Experts of a small language model: 11 layers.
Below are experts of layer 2 (counted from 0) of a mixture-of-experts language model. Rows are named router (the router's row for the expert) and show model dimensions 0-95. Each number is 128 + 32 x the weight over its row's rms, rounded and kept within 0 to 255.
After each expert's rows: a language model's description of what the expert responds to. This comes from a sample of Wikipedia text that the model never trained on.

# expert 4
router [197 158 129 123 175 132 130 109  88 214 114 132 111 138 157 156 238 138 137 103  96 131 114 118 165 142  71 141 141 142  93 127  95 130 153 144 189 106 129 172 146 167 102  78 146 119 135 144 162 116 124 148 110  99 110 144 113 144 145 130  57 145  87 141 100 118 121 152 193 111 105 118 104 102 107 152 161  58 110 135 187  91 130 101 121 144 132 130 125 104  93 159 176 125 164 114]
Sentence-ending punctuation

# expert 43
router [151 170 129 117 155 126 154 142 175  60  87 124  71 145 185 198 139 116 144  90 132  94 108 143 171 162 153 122 135 130 165 195 164 129  65 129 141  60 170 130 160 145 151  84 151 103 126 129 111 143  84 113 166  90 203 115 128 155 111 123 150  96 137 138 114 100 167 181 141  99 134  95 117  66 168 100 172  84 120 131 130 182 123 178 127 182 193 136 127  92 151 134 154 125 136 143]
Commas and list separators

# expert 2
router [144 109 153 149 163 170  76 176  61 108  73  61 158  97 153 145 133 104 146 118 137 114 153  73 115 157  60 104  89 170 144  94 146 134 167 121 177  74  71  73 128 111 187  59 149 111 157  84 112 125 101 148 111 124  99 174 147  76 100 114 149 130 122 155 102 100  81  81 133 121 138  75  83 159 141 104  72 164 160 132 122 118 178  81 136 152 133 155 159 116 138 114 181 139  88 139]
Line breaks and headings

# expert 26
router [121  80 169 117 113 142 160 105  75 121 159 102 142 160 198 152  89 180 117 109 159 100 153 153  59 156  93 133 110 110 137 120 120 112  48  84 116 151 107 146 152  95 167 114 169 123 121 134 193 100 134  98  85 116  92 140 166 122 106 113 105 143 142 138 137 112 141 118 159 143 135 160 163 165  91 193 111 159  96 139 116 106 106  99 149 165 147 204 121 104 121 114  99  28  96 118]
Hyphen list bullets

# expert 21
router [ 97  77 175  95 127 118 204 120 133 156 122 166  91 173 152 137  98 139 156 140 112  78 145 130 151  81 138 161 118 157 133 170  98 128 155 136 101  96 126 190 145 164 113  95 119 125 137 123  74 111 104 100 117 142 108 111 118 155 105 146 107  72 138  92 193 128 112 142 125 155 143 181 136 152 100 141  92  55 174 134 119  90 126 125 135  94 118 133 188 108 127 141 165 109 146  82]
Coordinating conjunctions

# expert 17
router [111  68 164 109  87 124 118 116 133 155  84 139 114 141 123 114  84 147  98  87 103 100 141 128 126 179 122 132 132  67 186 141 127  80 113 130 154 168 128 127 146 190 105  69 130 131 107 156 148 148  86 109 155 128 151 115 123 101  63 105 137 162 159 143 155 141 131 113 186 102 116 130 139 133 151 153 114  56 126 148 103 133 106 129 138 173 184 155 168 175 190 144 186  57 142 154]
List separators

# expert 39
router [124 168 141 141 141 135 141 121 174 130 181  66 113 119  99  98  89 103 173 179 152 141 103  48 110 116 140  61 148 123 167 129 119 142 148 125 159 156 110 189  81 101 116 113 120 137 101  61 124 136 166  94 142 100 141 115 127 133 125 115 123 134 121 129 167  96  51 184 151 118  86 120 112 139  92 110 181 179 204 119 158 136  78 223 133 107 132  59 125 153 107 126 134 110 151 126]
Main past-tense verbs

# expert 19
router [154 123 137 131 165 133 138 163  90 152 131 126 122 114 117 176 165 147 108 119 149  67 156 111 145 129 138 125 147 122 115 124 130 133 126 161 140 163 194 101 156 122 212 129  97  83 191 165 102  75 126 125 113  64  89 150  99 139 102 122 151 146 135 126  98  70 160  87  89 104 155 163  55 148  94 176 144 124 114 179 131  91 128 110 117 137 134 113 120  74 143 133  63 113 157 145]
Opening quotes and parentheses

# expert 31
router [105 151 130 200 105  65 177 141 134 116  99 184 127 165  61 155 136  85 101 110 127 165 138 168  87  89 136 165 123 128  87 111 123 123 153 128  88 113 121 114 134 182 141 111 106 138 104 169  78 153 126  57 196 183  68  70 183 128 134 137 134 148 154 164 121 113 127 110 125 157 122 128 154 109 218  84 140 151  99 149 139 137 188 113 101 157 128 126 154  78 130 146 107 189 128 136]
Word-ending name pieces

# expert 41
router [ 48 153 108 153 129 114  68 136  91 168 132 115  92 113 108 155 107 135 156  98 111 112 118 134 117 153 134 169 181 138 121 137 155 255 123 118 114 120 139 100 118 130 114 142 148 141 158 100 159 165 170 145 136 149 109 114 181 168 125 124  92  92 138 102 135 145 109  64 106 119  70  86 166 139  78  64  88 156 119 106 127 150 125 171 134 120 108 150 142 120 201  88 113 157  88 157]
The in sports contexts

# expert 37
router [113 135  73 125 183 128 123 119 141 107 124 115 144 169 156 185 107 124 128 156  71 195  66 109  95  50 108 107  91 127 211 174  51 104 164 126  89 133 117 129 114  92  87 110 138 128 164 118 162 114 135 156  96 132 137 136 122  76 167  83 164 155 158 132  90 135 134 165  96 175 165 143 113 170  89 140 164 170 148 171 157 123 160 115 135 132  95  37 158 104  88 186  96 158  92 167]
Capitalized title words

# expert 14
router [ 98 106 121 111 123 164 104 123 128 139 111  96  74 144 146 150 107 122 174  93 146 137 117 118 165 185 157 177 184 114 176 152 102 124 143  84 136 152 131 105 156  81 129 122 129 130 134 125 149 126  90 113 108 117 105 106 140  80 100 127  80 139 143 118 148 192 147 186 142 129 105 121 173 102 162 124  95 120  97 102 116 191 133 133 140  74  85 154 138 134 185  93 181 114 164 119]
Commas after intro phrases

# expert 24
router [129 136 160 138 170 136 151 134 148 152 154 143  93 113 165 149  99 121 153 162  67 135 141 144 146 111 177 153 133 111 146  54  86 154 178 143 182 176 119 114 112  48 147 134 118 104 113 132 102 134 157 148 152 118 111 113 110  88  95 146 115 140  80 139 148 118 135 187 208 127 105 120 135  40 100 115 130 153 140 106 173 138 107 123 110  66  97  37 143 206  69 110  48 137  91  71]
Clause-linking function words

# expert 47
router [115 115  61  94 137  52  95 131 143  83 139 139 136 143 172 130 170 181 174 168 148 121 156 160 173 126 164  91 101 114 123 116 150  84  94 102 134  90 160 157 115 178 123 149 148 137 130 173 141 154 136 149 166 169 178 120 171 184 126 213 123 108  89 180 151 138 125 133 124 123 140 172 131 139 168  73  95 104  53 142 141  69 169 140 134 127 180 162 113 132  87 103 131  94 152 127]
Vowel endings in foreign words

# expert 44
router [152 123 168 192 169 124 100 152  95 154 192 109 126 206 100 124 107 160 105 152 131  77 125  50 112 125 138 100 153 117 121 109 149 126 153 117  99 153 176 119 113 144 171 123 102 106 127 157 127 122 138 124  68 129 120 176 149 181  71 106  39  85 145 105 138 125 145 103 144 139 118 150  70 118 117 123 125 121 123 101  93 226 118 114 110  94 138 147 101 116 178  93 126 161 155 146]
Descriptive adjectives

# expert 1
router [154 131 146 205 155 148 134 128  54  94 156 128 129  84 184 131 190  97 163 105 154 138 151  81 161 147  69 136  91 139 100  95  77 172 172 133 165 123  77 142 105 136 189  97 105 100 162 114 114 184 109 104 125 143 169 147  88 100 115 127 117 130  93 134 154 123 144 104 116 102 153 111 115 124  94  83 117 145  96 121 151  98 181 134 118  89 110 150 134 107  88 141 122 157  96  27]
Line breaks after headings

# expert 46
router [167  73 145 124 115 136 150 139 134  77 100 133  75 118 126 193 109 153 118 114 104 137 106 135 124  95 110 153 174 127  81  77 147 141 174 139 123 124 126  97 107 134 102  96 119 127 167 105 113 133 123 120  82  99 129 166 162  64 147 195 157 131  62 133 131  91 108 144 113 141 114 116 115  85  58 163 105 123 114 111 106 136  90 185 132 131  93  89 132 134 115 107  74 150 130 133]
Pronouns and determiners

# expert 5
router [137  81 107 148  65 103 117 138 112 110 130 150  73 149 162 160  99 115  65  97 121 111 112 224  89 157 118 123 118  70 127 151 176 156 135 130  96 140 115 146 159 113 130  94 122 182 157 190 115 135 128 143 140 121 109 179 123 107 162 106 165  73  98  97 133 179 132 114 125 142 139 105 150 106 114 165  86 160 134 109 106 151 131 119 129 140 178 162 144 135 162  88  88 165 160 105]
Modifiers before nouns

# expert 22
router [168 137 132 124 101 158 100 126 140  94 112  82 139  72  87 154 120 134 102  76 135  94 123 156 169  92 173 130  61 163 157 144 126 138 105 166 123  98 117 134 118 187  97 142 156 121 100 160 130 180 116 152 154  77 152 109  88 136 130 127 176  76 152 117  97  84 119 104  94 130 102 102  70 134 121 195 192 116 123 110 120 162  80 130 128 119 151  87 120 140 126 132 139 108 165 210]
Parentheses and colons

# expert 30
router [132 184 156 103 180 115 172 189 202  79 146 169 175 130 123  91 193 105 137 123 121 119  80 110  73 147 137 192 160 141 105 168  78 126 140 167 129  95 168 116  90  84  88 112 166 137 151 168 175  87 162  67 103 106 129 138 112 162 144 130 155 181 163 138 212 177 158  90 117 123 136 152 175 143  88 122 131 161  82 143 115 140  80 110 147  98 169  85 164 142  76 101 158 116  72 128]
Mid-row table pipes

# expert 36
router [ 80 108 161 138 133  91  70 137 156 196 127 145 194 134 128 109 244  79 122 149 119 156 120 128 127 168  75  75  11 126 167 151 165 130 123 112 132 113 143  73 144 115  89 142 109 138 130  99  97 136 129 134 112 189 168 145  92 168 172 119 128 109 150 144 143  95 132 136 121 130 140  85 170 114 156 165 145 108 128 111 145 143 122  98 148 128 131 160 163 111  88 164 122 134 110 156]
Country and place names

# expert 18
router [113 109 160 143 133 154 177 117  96 132 148 134 144 165 122 111 193 167 108 111 103 167 154 145 189  70  50 105 129 113 137 129 117  82  93 115 133 177  60  53 135 115 169 148  75 111 122  94 128  53  83 182  59 143 166 136  48 153 160  64 115 100 152 139 121 138 104  95  74 125  95 165  93 159 125 149 156 122  91 136 108 162 156  70 126 179 107 140 125 163 125  91 132 121 106  98]
Initials and non-Latin bytes

# expert 29
router [110 114  73 148 135 154  99 137 151  76 120 158 123 123 114 123  54 174 114 120 136 123  80 167 152 121 186 107  91 110  81  63 144 124  74 100 127 116 111  87 133 107 171 133  93 124 119  83 119 106 139 110 102  77 128 102 121  90 162 129 146 133 183  97 114 169  96 123  83 124  81 179 103 155 143 120 107  65 142 196 106 120 126 104 121 110 136  94 108 143 149 163 156 121  98  90]
Spaces and common nouns

# expert 3
router [115  68 119  80  89 144 138 112  68 152 141 147 104 121 140  84  94 133 122 135  95 154 117 136  73 103  82 120 112 161 132  84 110 117  60 119 139 130 121  48 183 116 227 192  88 110 116  98  92  70  94 118 104 128 144 120  91 144 176 103 143 133  59 173 112  81 128 119 101 139 142 205  79 133 151 114 111 119 110 137  74 158  85 157 143 155 120 177  96 105 102  96  74 136 124 127]
Name-initial syllables

# expert 20
router [194 146 108  90 130 141  96 102 118  78 120 150 142 134 151 143 123 130  99 139 148 156  48  96  43 108  87 168 124 136 103 197  98 148  80 128 113 127 141 157 140 131 123 136 133 141  76 181 181 162 190  92 102 102 109  85 150 120 130 118  79 126 132 102 126 162 115 155  96 105  93 199 151 201  33  54 125 124 140 163 161  74 107 117 115 106 141 120 154 118 147 106  87 151 129 100]
Media and arts nouns

# expert 35
router [144 165 158 164  89 108  81 135 134  91  78  92 137 126 107  77  92 131 100 166 138 111 173  71 136 143 128 110 132 153  76 143 136 140  77 126 102 106 135 129  80  90  59 109 137 161 116 158 122 199 129 119 146 206 169 113 129 116 142 110 106  78  94 110 125 184 154  97 152 181 153 134 137 118 154 141 180  45 152 103 168 147 126 139 146 148 101 129 119 141 154 140 122 116 149 157]
Suffixes and institution nouns

# expert 11
router [131 127 135  92  73 149  93 140 106 110 144 159 163  69 165 105 232 119  86  95  86 210 120 148 136 172 119 119  68 129 172 152 119 103 116 102  82 147 154 166 186 116 141 172 120 132 124 140  80  96 165 100  90 178 155 101 115 111 166 101 173 121 112  97  95 107 104 112  79 181 145 123 138 143 157 191 120 133 132 118 148 122  82 162 166 119 131 161 130 134  99 155 121  94 160  40]
Given names and name parts

# expert 7
router [146 120 108 132 162 108 171 128 152 133 143 191 111  82 132 110 112 161 148 171 104 100 148 122 130  97 148 120  65 119 102 144 161 126 150 140 158 202 110 135 154 120 156 156  85 151 146 100 119 139 135  83 104 128  91 141  64 103 116 128 189 125 159 123 206 105 174 162 167 148 108  96 132  79  67 173 134 146 142 101 103  74  94 152 129 103 160 102 157 148 139 105 187 118 128 135]
Copulas and core prepositions

# expert 32
router [132 108  72 158 112 116 132 142 188 186 160  86 172  93 134  94 161 125 151 112  84 129 142 124 140  88 138 170 126 154 147 133 125  93 151 122  97 159 112 102  74 172 120 108 144 155 149 126 161  85 100 151 168 127 193 103 109 181 106 187 120 122 148 203 120  99 141  96 123  90 111 137 104 160 130  96 190 118 130  90 154 100 168  68 179 144 145 126  53  91  58 149  97 131 125 112]
Letter pieces in names

# expert 45
router [ 59  98 122 121 126  99 157 149 163  77 192  99 138 140 194 135 133  99 165 150  85 145 169 136 175 104 109  83 156 121 137 156 121 114 153 138 184 139 133 114 106  90 112 119 165 129 117  99 170 191 110 150 148 106 110 122 183 131 173 123 165 165  58 136  55 147 100 103 120 176 133 161 119 131 157 125 186 136 124 158  92  82 206 187  96 116 102 141 152 105  76 157 146  93 135 216]
Foreign name syllables

# expert 9
router [136  74 153  76 149 145 165 116  97 151 158 218 126 130 124  81 145 105 130 121 121 133 101  90 141 116  72 121 146 140  94 142 185  94 172 144 154 115 134 110 153 113 115  81 128 141 106  57  68 170  94 114 152 138 186  66 100 119 137 114 194 164 151 145 173 127  72 188 134  42 133  56 169 144 178  98 141 127 118  85 143 116 123 130 106 120 109 141 154 118  99 166 124 154 139 132]
Closing brackets, copular verbs

# expert 42
router [ 97 118 110 148 112 145 172 152 198 100 130  59 112 147 127 116 115  98 167 116 119 145  66 206 160 140 150 144 106 118 126 102 125 127 163 131  67 143 118 143  93 126 136 135 125 121 101  99 113  93 192 145 161 169 137  91 185 130 182 132 145 151 142 169  75 131 180 154 105 150 142 118 112 114  99  71 123 151 135 114 148 117 184 140 135 105 116 140 140  92 116 200 129 174  95 135]
Cell-initial spaces and codes

# expert 13
router [130 127 101  74  94 112 133 124  98  96  83 104  98 222 182 143 150 126  59  86 116 130 107 158 129 135 143 137 144 176 117 170 136 192  84 154 119 101 124 113 137 177  94 173 143 152 144 135 157 168 165 134  98 164  77 129 173 146 157 123 163 117  93  95 139 130  73 123 119  63 140 116 118 157  66  56 101 112 175 132 136 114 149  59  97 150 149 104 145 117 151 157 146 159  84 155]
Articles inside titles

# expert 27
router [ 75 195 142 105 115 146 185 152  69 159 122  78 119  72  80  82  69 119 188 150 132 118 129  66 136 160 159 115 114 128 116 144 181 114 127 172 134 166 155 143  77 151 174 107 129 104 124 123 135  99 120 131 172 102  68 138 108  97 122 135 156 163 103 152 148  90 142 145 128 158 141 161 154 109 110 173 129 167 168 146 127 116  94 177 169 170 118  93 153 202 133  94  74 148  95 123]
Prepositions of time and place

# expert 38
router [125 137 115  84 175 110 141 144 134 215  90 142 189 124 107 113 112 124  83 152 143 139 107 131 163 100 128  96 146 119 124  72 179 154 199 108  80 123 141 155 140 135  88 129 157 111 107 114  71 151  98 171 125 182 141 135 151 155 177 113 131 109 132 192 102 167  63 164 114  92 148 134 137  77 164 143 164 135 135 120 139 185 151 172 120 140  76 150 131 151 131 119 201 170 173 154]
Years and digits

# expert 6
router [ 86 169 106 162 100 148 108 133  82 146 119  80 176 149  90 122  77 159 167 116 148 224 106 179 113 111 108 147 126 139 117  65 132 138  77  85  64 162 153 124 110 196 215 161 162 102 116 115 144 152 147  98 150 118 139 110 183 107 139 148  63 136 157 127 122 131 121  62 122 174 115 155 123 150 112 100 144 111 146 116 163 130 169 135 156 119 106  71 100 122 204  96 107 157 112 109]
Sports and region names

# expert 40
router [112 185 131 187 139 115  99  90 183 121 135  63 131  96  94 126 156  46 167 176  89  71 110 104 111  86 133 103 141 131 107 104  92 112 120 147  96 111 169 182 119 115 113  88 161 128 114 111 101 130 134 126 160 175 115 159 160 143 101 196 179 162 154 126 170 125 160 138 119 141 163 132 135 150 138 116 133 123 108 138 166 188 191 132 129  87 138 123 110  90 109 106  53 122 107 133]
Apostrophes and suffixes

# expert 8
router [143  79 143  96 131 100 151 174 122 157  96  95 105 110 166 138 136  87 143 179  82 124 190 140  87 134 133 150 180 137 144 163 131 154  59 141 197 124 160 122 116  88  73 100 153 124 124 117 107 174  95 146 118 140 130 161  94 129 131 104 157 156 127 139 144  94 165  71 124  79 125 134 164  71 102 125 145 161 101 111 115 150 110 129 142 119 131 110  92 147 122 142 133 170  94  77]
With, by, under

# expert 23
router [147  79 170 127 121 133 158 104 107 148 123  88 105 113 113 127 101 158  67  99 179 173 140  98 136 130 134 120 185 158 168 124 158 153 160 123  88 133 119 180 114 144 108 134 175  82 123 113 118  99  96 215  67 171  43 187  99 168  97 126  98 157  83 144 117 164 157 192 113  97 137 101  99 134 131 147 134 108 166 132  97 154 150 154 113 139 112 171  75 129  90 173 116 143 155 117]
Numbers in tables

# expert 0
router [ 77 135 120 118 105 141 114 121  79  90 120 112 174 102  98 130  79 173  83 133 131 173 172 120 101 129 135 111 133 141  98 108 123 166 161 147 212 167 125 143 102 104 121 152 103 118  93 133 126  79 134  53 105 110 174 113 132  87 145  77  51 139  75 106 148 175  84  88 153 111  90 133 140 195 156 124 119 150 123 135 118 169 177  99 113 136 101 161 139 107 196 182 142 120 130 109]
Infobox field labels

# expert 15
router [185 104 101 139 139 113 142 117 149 169 144 126 129  89 134 161 190  89  71 133 145 111  98 114 121 122  88 150 150  57 119 103 102 154 152  84  75 112 159 171 125 117 116 131 113 130 133 149 126 154 129 190 112 167 122 161 110 146 202  93  76 109 131  88 135 159 154 209 111 120 130  95 143  84 100 162 126 151 112 115  94  70 130 167 183 112 121 151 125  80 125 173  93 101 133 130]
Countries, places, years

# expert 28
router [175 103 162  91 109 148  90 153 182 144 141 158 167 168 110 147 105 146 156 140 150 107  98 181 173 145 145 138 162 125 105 147 162 121 197 121 153 144 144 180  76 103 100  86 123 140 155 143  98 167 164 152  86 116 100 175 116 172  71 176  51  99  75 115  95  92 164 171 172 146 119 171 158 110  84 130 143 152 137 145  94 117 139 143  89 132 161 152 155 146 166 162 127 154 109 123]
Dashes in ranges

# expert 34
router [109 152 115  62  59  62  63 112 133 114  59 178 194 171 106 137 210 137 127 173 137 190 101 117 107  98 161 138 120 109 140 148  91 101  76 130 100 154 161 123 160 141 101 155 101 129 102 139 157 138 139 151 175 185 115 113 163 109 128 226 103 126  71 184  74 114 133 191 127 144 135 143 103 167 188 108 126 152 148  90 144  74 112 141 114 136 114 134 134 134 129 167  96 133 109 135]
Surname word pieces

# expert 25
router [ 76 187 116  99 144 181 128 112 165 154  82 131 137 118  81 105  74 128 117 138 168  97 138 175 115 154 121 142 181 125 155  69 126 132 148 121 128  85 118 128 153 120 130 197 133 103  78 134 151 163  84 111  95 105 181 100  98  99 113  98 105 145 161 126 113 107 122  75 164 107 153 109 117 160 115 188 111  90  50 108 104 149 139 115 116 138 130  77  54 204 139 149 157 105 154 164]
Dates and infobox delimiters

# expert 33
router [149 183 117  94 107 106 143 160 130 202  85 173 160  99 162 182 184 145 112 109 149 101 169 108  91 148 186 122 100 144  97 149  91  93  79 118 166  82  98 119 143 156 128 204 156 110  97 104 137 103 164 172 151 101 125  99 123  56 162 181 168 124 102 122 128 140 131 108 116 110 133 127 141 176 118 132 167 128  83 105 122 145  83  66 101 121 158 113 122 155  75 152 169 123 135 141]
Initials and first names

# expert 12
router [157 113 163 163 148 151 135 166 113 206  95 160 102 142 137 111 135  82 126 122  60  76 125 157 114 152 135 165  87 128 125 149 159 122 175 157 164 125 153 110  98 107 127 188 155 117 115 104 104 131 152 146 108 126 126 144 102 144 113 130 130 118 164 114 172 119 138 163 180 129 168  98 124 124 153 153  81 153 134 125 172 176 187  94 103 175 116 136 155 153 101 107 106 126 114 113]
Of and prepositions

# expert 10
router [154 168 109  83 115 175 129 110 133 124 194 146 103 132 113 109 170 147  61 121 182  92 162 172  88  89 165 158 130 124 130  83  81 114 132 153  92 126 117  60 117 113 136  82 165  72 162 127 129  68 123  73 161 111 158  94 120 160  95  63 125 140 122  78 162 129  80 123 176 197 125 127 117 115 138 146 119 117 124 127 144 141 109 230  91 110 113  97  96 177 120 139 138  96 113  69]
Table pipes and rows

# expert 16
router [111 122 125 142 124 143 110 131 113 103 123 118 167 110 104 111 119  89 122  93 149 175 114  98 126  82 148 115 156  97 134 138  92 135 168  98  93 169  72 181 198  77 138 139  68 147 102 103 103 142 173 109 100  95 187 126 117 151 140 115  90 115 134 114 166  87 110 149 114  78  66 135 154 136 159  55 168 112 129 174 127 116  65 100 139  62 114 152 109  97  88 146 111 123 147 148]
Common head nouns